config.toml
n_layer = 8
d_model = 128
n_experts = 16
experts_per_token = 1
d_expert = 288
d_shared_expert = 0
activation = "squared_relu"
moe_layers = [1, 2, 3, 4, 5, 6, 7]
router_score = "sigmoid"
normalize_top_k = false
routed_scale = 1.0
balance_loss = 0.000634
balance_bias = true
init_std_router = 0.0115
lr_router = 0.000293
vocab_size = 9811
norm = "rmsnorm"
norm_eps = 1e-06
tie_embeddings = false
optimizer = "adamw"
lr = 0.00298
beta1 = 0.9
beta2 = 0.95
batch_tokens = [32768, 65536]
seq_len = 1024
train_tokens = 359500000
steps = 7620
dataset = "wikipedia_en"
Below are experts of layer 2 (counted from 0) of a mixture-of-experts language model. Rows are named router (the router's row for the expert), up (a neuron's input weights, with its number), down (a neuron's output weights, with its number) and show model dimensions 0-63. Each number is 200 + 30 x the weight over its row's rms, rounded and kept within 0 to 999.
After each expert's rows: a language model's description of what the expert responds to. This comes from a sample of Wikipedia text that the model never trained on.

# expert 15
router,214,193,226,166,237,168,240,150,175,165,234,243,226,212,224,159,227,186,217,196,201,281,217,212,197,157,203,210,228,213,235,232,209,189,239,221,225,228,161,145,202,226,221,223,242,250,142,193,207,201,218,245,194,229,202,211,227,168,227,201,239,212,151,192
up20,236,221,208,199,189,225,185,213,137,230,225,210,218,235,216,236,246,227,168,204,197,233,187,221,178,214,200,196,182,218,215,218,237,237,217,156,184,204,201,210,201,242,217,267,192,192,164,222,206,208,219,236,199,220,172,163,162,280,188,128,165,227,175,190
down20,150,238,214,210,170,200,219,170,149,208,188,126,264,199,196,197,223,212,187,201,169,151,191,169,218,213,229,233,212,207,179,208,192,160,211,220,152,165,205,161,211,202,209,200,210,153,213,167,170,189,175,165,226,170,185,221,158,233,217,198,168,170,194,200
up21,229,211,228,175,229,123,236,218,176,225,218,162,194,191,223,224,221,233,194,174,228,205,203,205,242,225,212,203,146,166,200,282,188,196,235,172,197,218,156,223,199,201,181,237,208,148,155,190,183,211,232,222,165,211,177,215,242,183,209,235,217,140,165,242
down21,176,206,213,161,210,185,217,235,188,223,202,219,198,179,238,186,211,202,203,231,221,212,100,205,236,173,192,204,159,196,216,179,165,178,241,160,212,199,147,239,221,187,201,185,189,216,168,174,127,226,148,199,196,219,147,244,257,244,205,196,178,191,242,189
up22,234,159,185,157,223,210,191,197,190,213,203,228,226,211,269,213,235,177,209,176,210,226,188,152,163,170,151,199,219,196,212,242,233,164,201,192,195,199,193,235,216,191,130,179,243,178,198,197,259,236,206,162,187,208,191,184,213,230,257,212,215,213,216,216
down22,185,208,213,244,217,224,174,225,187,211,171,215,190,154,181,235,208,180,130,187,204,246,175,168,236,172,229,220,174,183,194,223,219,178,169,152,250,224,187,183,192,188,135,154,213,188,165,240,216,223,225,153,233,185,190,193,155,247,211,225,144,223,205,234
It responds to: Commas, especially after dates, years and place names, and clause-joining words such as and, but, or, which, although, though.

# expert 11
router,237,183,209,158,213,197,223,192,215,206,194,200,181,252,245,187,255,203,171,186,206,259,216,178,171,136,200,221,205,179,197,197,227,232,234,199,177,186,178,204,224,271,191,220,202,259,211,246,222,198,224,246,139,232,180,256,235,220,259,171,218,215,168,221
up0,213,205,198,205,233,216,199,232,214,114,186,238,153,222,195,200,247,205,252,206,215,233,223,158,174,190,171,214,194,184,216,208,255,203,256,202,201,189,176,163,223,240,229,167,204,212,150,222,192,216,151,202,190,194,180,197,155,234,236,210,219,261,166,165
down0,181,210,199,210,239,267,153,253,195,207,189,170,208,212,159,170,270,231,185,223,154,194,239,210,170,218,164,195,233,244,203,248,176,214,214,190,179,171,188,193,234,162,195,206,158,256,193,185,166,221,181,173,206,164,220,174,181,234,207,163,154,195,236,145
up1,186,209,198,201,176,242,227,179,187,165,201,203,197,220,232,246,272,193,213,206,245,249,272,181,160,170,184,227,204,177,184,203,150,157,166,205,216,181,202,206,193,201,145,174,145,221,198,224,282,217,210,211,209,238,256,186,197,204,185,142,214,233,210,217
down1,207,184,221,228,204,238,232,202,170,221,233,232,214,209,195,148,177,171,152,277,180,252,173,199,182,223,216,198,179,228,148,219,237,207,210,230,236,203,176,205,211,189,176,193,216,163,197,132,261,202,161,198,210,239,244,253,172,137,139,181,209,205,167,209
up2,194,195,213,138,207,191,179,226,163,216,186,174,193,164,266,183,199,220,223,196,156,197,161,157,176,155,196,210,222,114,179,157,143,172,190,180,211,176,194,211,162,244,181,207,198,208,194,215,195,214,231,189,172,284,190,171,178,146,187,211,196,269,179,146
down2,216,182,205,223,223,258,227,214,171,218,199,263,168,224,149,191,225,194,231,240,179,197,187,163,191,236,212,187,236,217,149,170,182,236,176,264,185,202,205,194,142,189,230,205,241,185,179,171,194,188,161,203,156,213,202,216,193,207,152,184,150,201,191,184
It responds to: Units, labels and entries in tables, infoboxes and short descriptions, like km, mi, %, MPC, politician, footballer, Champion, Independent.

# expert 6
router,257,243,217,167,222,195,233,167,179,196,257,211,224,203,244,197,209,150,223,180,223,272,238,182,164,177,224,216,185,170,202,205,246,197,251,196,247,221,168,126,187,217,134,257,224,196,221,240,242,191,224,221,164,210,212,230,187,181,217,168,237,208,154,222
up7,244,184,210,247,239,234,197,174,169,204,183,204,207,167,179,164,195,167,136,218,267,197,247,174,205,167,226,209,215,234,213,199,260,189,178,194,231,201,203,168,205,194,128,174,179,173,193,228,238,211,243,184,152,240,204,203,186,208,183,209,236,197,206,236
down7,227,202,204,267,248,212,222,212,175,218,160,190,230,179,186,165,186,181,156,212,228,192,248,168,214,184,242,194,170,204,195,196,248,172,177,197,220,194,188,211,254,175,144,162,144,222,203,220,219,227,212,183,177,243,173,186,179,262,141,201,221,197,230,244
up8,203,201,239,170,236,186,228,147,164,179,178,167,229,254,201,153,183,190,248,217,212,226,199,228,186,222,246,221,191,170,153,214,247,181,261,220,222,212,211,163,161,222,154,272,222,191,181,236,204,182,241,196,165,178,196,228,175,167,198,174,268,198,178,183
down8,192,222,190,172,166,201,122,166,155,171,195,239,234,177,234,114,185,223,193,236,199,153,174,218,210,248,184,219,222,277,161,232,171,247,205,213,198,238,190,196,196,231,223,121,200,239,240,239,194,165,186,202,215,186,238,194,247,167,216,238,214,174,191,133
up9,190,208,134,216,273,182,213,180,190,204,203,220,257,189,242,210,195,213,225,168,195,184,212,241,183,197,174,214,168,244,203,282,218,248,190,186,202,200,212,182,230,212,174,194,184,212,220,251,154,186,204,230,236,238,206,225,229,203,205,195,176,187,215,223
down9,151,171,141,158,185,196,187,234,195,197,151,239,169,237,195,203,214,121,232,159,216,183,174,214,201,207,154,218,163,231,202,220,200,227,224,158,171,219,218,195,195,207,183,172,230,201,121,218,181,221,208,215,183,209,189,178,202,174,217,137,166,210,180,235
It responds to: Final pieces closing surnames, places and compounds before a pipe, comma or newline, such as -burg, -sson, -ski, Smith, -ull.

# expert 10
router,238,228,216,184,186,150,235,192,201,181,230,201,251,277,223,221,212,193,217,252,160,245,187,246,223,180,194,203,216,246,237,255,231,248,199,173,170,182,208,236,219,260,165,208,230,213,180,235,218,195,238,242,195,262,234,175,216,217,217,205,217,232,166,171
up14,180,141,182,209,213,212,176,236,174,144,204,176,224,163,255,226,154,214,190,252,149,215,187,229,179,212,271,286,176,200,209,265,168,157,211,205,208,187,189,196,188,213,158,165,218,195,130,217,176,182,198,238,206,239,180,179,211,172,179,162,224,220,156,221
down14,232,160,215,158,160,200,144,199,178,195,203,171,219,198,190,203,185,152,139,196,154,167,224,156,217,249,217,219,188,211,252,179,164,166,201,183,181,199,199,142,184,196,180,209,196,178,173,236,171,171,209,221,251,190,193,191,230,239,196,251,201,196,193,180
up15,170,239,230,166,147,164,194,181,130,218,228,166,207,204,198,197,222,143,180,216,278,190,179,193,178,185,239,193,221,229,154,184,245,184,198,197,167,209,149,185,172,253,222,185,192,178,200,201,137,177,204,201,223,241,213,183,175,141,178,220,188,133,226,213
down15,219,163,231,159,186,183,172,176,214,183,191,216,224,205,202,182,216,148,191,187,224,203,226,176,216,242,129,206,188,258,233,227,253,160,159,221,185,145,218,213,238,211,215,218,209,167,241,206,170,214,237,201,176,235,190,211,279,187,184,214,171,149,255,234
up16,210,155,188,231,224,209,184,227,189,182,155,218,186,197,190,210,239,231,244,203,216,169,189,218,180,119,233,285,208,213,215,290,178,257,182,260,197,233,203,192,168,192,194,205,196,268,204,200,158,215,196,180,145,198,189,192,220,134,240,254,211,225,186,168
down16,216,189,224,235,209,237,143,230,254,177,234,215,234,210,176,220,137,201,219,232,263,181,193,163,232,202,226,213,189,232,211,152,180,162,160,151,217,200,215,205,175,205,160,144,168,214,166,192,161,227,180,189,182,201,121,169,201,235,172,226,199,209,184,197
It responds to: Word pieces inside == section headings == and rare words, such as Comp-et-itions, R-ele-ase; also table separator rows and coordinate prime marks.

# expert 2
router,211,212,197,206,251,172,232,179,219,168,181,223,211,196,228,201,211,210,253,187,183,223,209,200,217,198,174,253,189,186,200,204,186,192,237,201,214,234,181,148,198,227,204,192,182,179,149,263,166,193,127,220,155,198,209,176,197,179,188,173,226,220,167,194
up14,199,183,188,155,170,229,175,202,171,200,202,209,210,184,236,171,184,249,197,194,220,210,142,182,179,199,203,222,190,257,194,232,203,212,251,178,224,162,151,147,248,244,196,162,205,225,133,200,207,181,194,207,204,201,178,151,158,206,182,212,187,161,225,207
down14,199,215,182,220,190,168,185,191,199,177,201,287,252,242,188,162,226,231,237,212,173,163,229,214,163,211,203,176,123,193,160,140,186,216,182,220,146,196,215,202,189,226,199,167,198,207,240,207,212,168,217,201,224,124,206,227,179,230,174,236,194,150,169,183
up15,189,209,224,209,210,183,227,170,270,216,237,215,171,212,182,199,259,131,161,248,237,195,200,197,254,185,212,196,155,174,241,213,194,224,208,213,185,199,188,195,233,219,187,246,253,166,218,221,231,227,164,212,234,196,253,167,171,193,198,195,252,217,212,162
down15,206,192,207,173,229,171,197,216,168,246,224,191,211,179,148,243,180,185,194,237,212,184,190,180,242,197,244,185,153,210,242,200,167,194,188,269,171,205,219,182,201,147,218,221,229,211,257,225,224,245,203,256,260,196,148,194,233,181,164,241,187,153,243,171
up16,218,205,202,146,193,230,221,189,182,217,199,166,239,188,221,229,227,179,217,201,172,170,177,227,206,144,217,200,188,170,248,148,223,190,212,242,211,247,201,174,245,230,159,155,168,232,194,250,216,207,203,158,170,196,214,175,182,226,194,186,271,247,154,206
down16,182,246,247,150,176,197,229,160,206,202,213,251,204,198,244,142,213,176,183,201,177,216,179,220,200,213,181,182,274,229,151,224,172,134,207,204,184,128,225,218,260,164,216,199,219,215,203,165,219,217,186,208,192,216,207,209,166,198,215,209,208,174,201,192
It responds to: Middle pieces of proper names and words after a capital letter start, such as L-ess-ing, Am-anda, Lay-cock; also where.

# expert 7
router,253,199,204,151,235,164,211,195,219,197,201,229,214,227,249,183,207,171,200,155,170,243,234,222,211,155,160,197,207,220,217,179,233,195,255,209,168,225,163,196,230,196,127,192,231,219,161,213,190,190,188,260,152,179,208,195,192,190,227,179,210,258,198,178
up14,240,214,216,206,225,179,168,160,245,213,220,216,183,190,238,191,216,162,215,189,205,190,207,220,248,204,196,201,189,194,200,152,239,231,268,202,203,241,229,169,212,186,241,241,259,196,157,216,174,172,145,165,220,173,221,190,218,226,190,149,203,225,196,182
down14,205,186,240,221,200,144,201,213,157,264,199,162,190,209,194,133,230,204,254,183,176,179,152,137,225,200,212,240,204,202,214,186,239,218,142,210,214,229,196,189,230,216,182,211,212,202,211,189,158,255,212,210,242,240,223,243,232,207,148,225,170,150,180,224
up15,227,175,212,249,160,244,181,180,231,160,230,194,169,222,196,223,197,185,197,176,197,166,246,225,188,178,182,238,216,197,196,191,132,192,209,183,218,231,195,188,218,233,251,223,225,180,219,221,196,213,219,256,87,223,202,231,162,213,225,215,202,174,208,217
down15,193,230,146,269,216,202,218,215,255,139,222,212,181,148,179,216,243,192,207,166,268,189,149,199,227,197,225,219,206,168,177,160,150,213,209,190,198,200,204,209,226,191,198,179,228,207,200,195,156,201,195,234,180,213,207,169,180,125,188,193,164,129,213,219
up16,266,231,176,204,162,199,215,196,161,189,184,180,163,238,206,255,182,196,223,204,234,203,186,209,144,234,201,193,142,171,209,164,180,211,234,192,177,135,159,228,218,209,216,210,199,251,199,177,246,160,129,176,171,206,215,196,168,203,220,184,212,285,161,215
down16,207,190,228,287,221,183,219,195,182,160,228,220,191,187,264,162,160,184,211,204,181,217,183,210,196,246,244,233,157,186,204,216,187,200,180,208,175,206,209,241,212,131,236,178,187,223,181,204,157,196,168,142,233,194,179,199,185,185,203,181,227,176,230,195
It responds to: Adjectives or nouns right after the, a, his, or a possessive, especially ordinals and kin words: first, next, entire, wife, original, top.

# expert 3
router,234,207,207,142,223,216,183,158,147,203,207,202,178,215,234,158,170,204,193,158,216,212,227,208,206,162,166,236,253,223,242,202,218,225,171,166,253,199,178,149,241,228,228,245,268,230,149,175,192,206,162,192,168,210,156,224,177,219,211,169,253,157,189,232
up14,196,150,185,194,126,174,179,203,192,210,299,169,268,200,189,140,218,220,226,185,227,283,251,232,192,129,191,195,161,227,181,197,183,225,238,198,182,184,179,200,204,224,191,202,205,196,219,179,225,207,201,193,254,204,232,253,199,153,198,209,220,181,216,215
down14,159,163,259,218,193,157,160,216,213,235,249,201,175,202,108,175,220,254,230,200,199,224,226,240,201,235,185,133,203,177,192,201,185,194,202,189,206,241,217,168,196,214,218,176,162,152,214,189,221,186,190,150,220,199,238,196,183,208,195,233,174,154,226,190
up15,256,243,231,162,210,157,183,258,208,208,191,215,174,175,251,200,199,210,169,233,172,209,221,165,135,181,219,240,220,202,216,163,207,165,198,195,198,198,168,202,190,258,170,279,219,216,222,164,228,171,163,199,155,197,165,224,254,215,191,227,244,185,192,230
down15,210,200,154,198,140,206,198,218,261,232,201,202,222,208,219,246,226,216,236,213,189,200,212,189,222,225,171,244,248,173,211,175,163,179,210,222,223,186,219,153,214,193,180,203,169,165,234,237,186,165,139,164,164,161,189,216,232,210,171,201,188,251,250,234
up16,275,229,217,258,186,158,225,128,187,229,171,164,151,147,199,182,207,123,212,228,226,201,180,226,202,239,214,198,217,215,255,179,215,180,195,238,247,231,196,212,215,219,183,174,183,245,184,211,159,179,220,167,139,173,225,228,176,215,277,186,221,180,193,188
down16,182,172,296,230,239,234,204,215,200,208,184,173,196,175,230,165,157,215,227,200,189,160,197,162,184,195,201,242,228,213,205,217,136,188,187,204,198,259,211,239,207,223,206,213,208,249,174,181,196,188,190,181,210,173,196,195,243,205,159,218,180,217,205,232
It responds to: Word-piece continuations inside words (st-ood, w-ides-pread, accur-ately) and modal or common verbs such as will, can, should, make, well.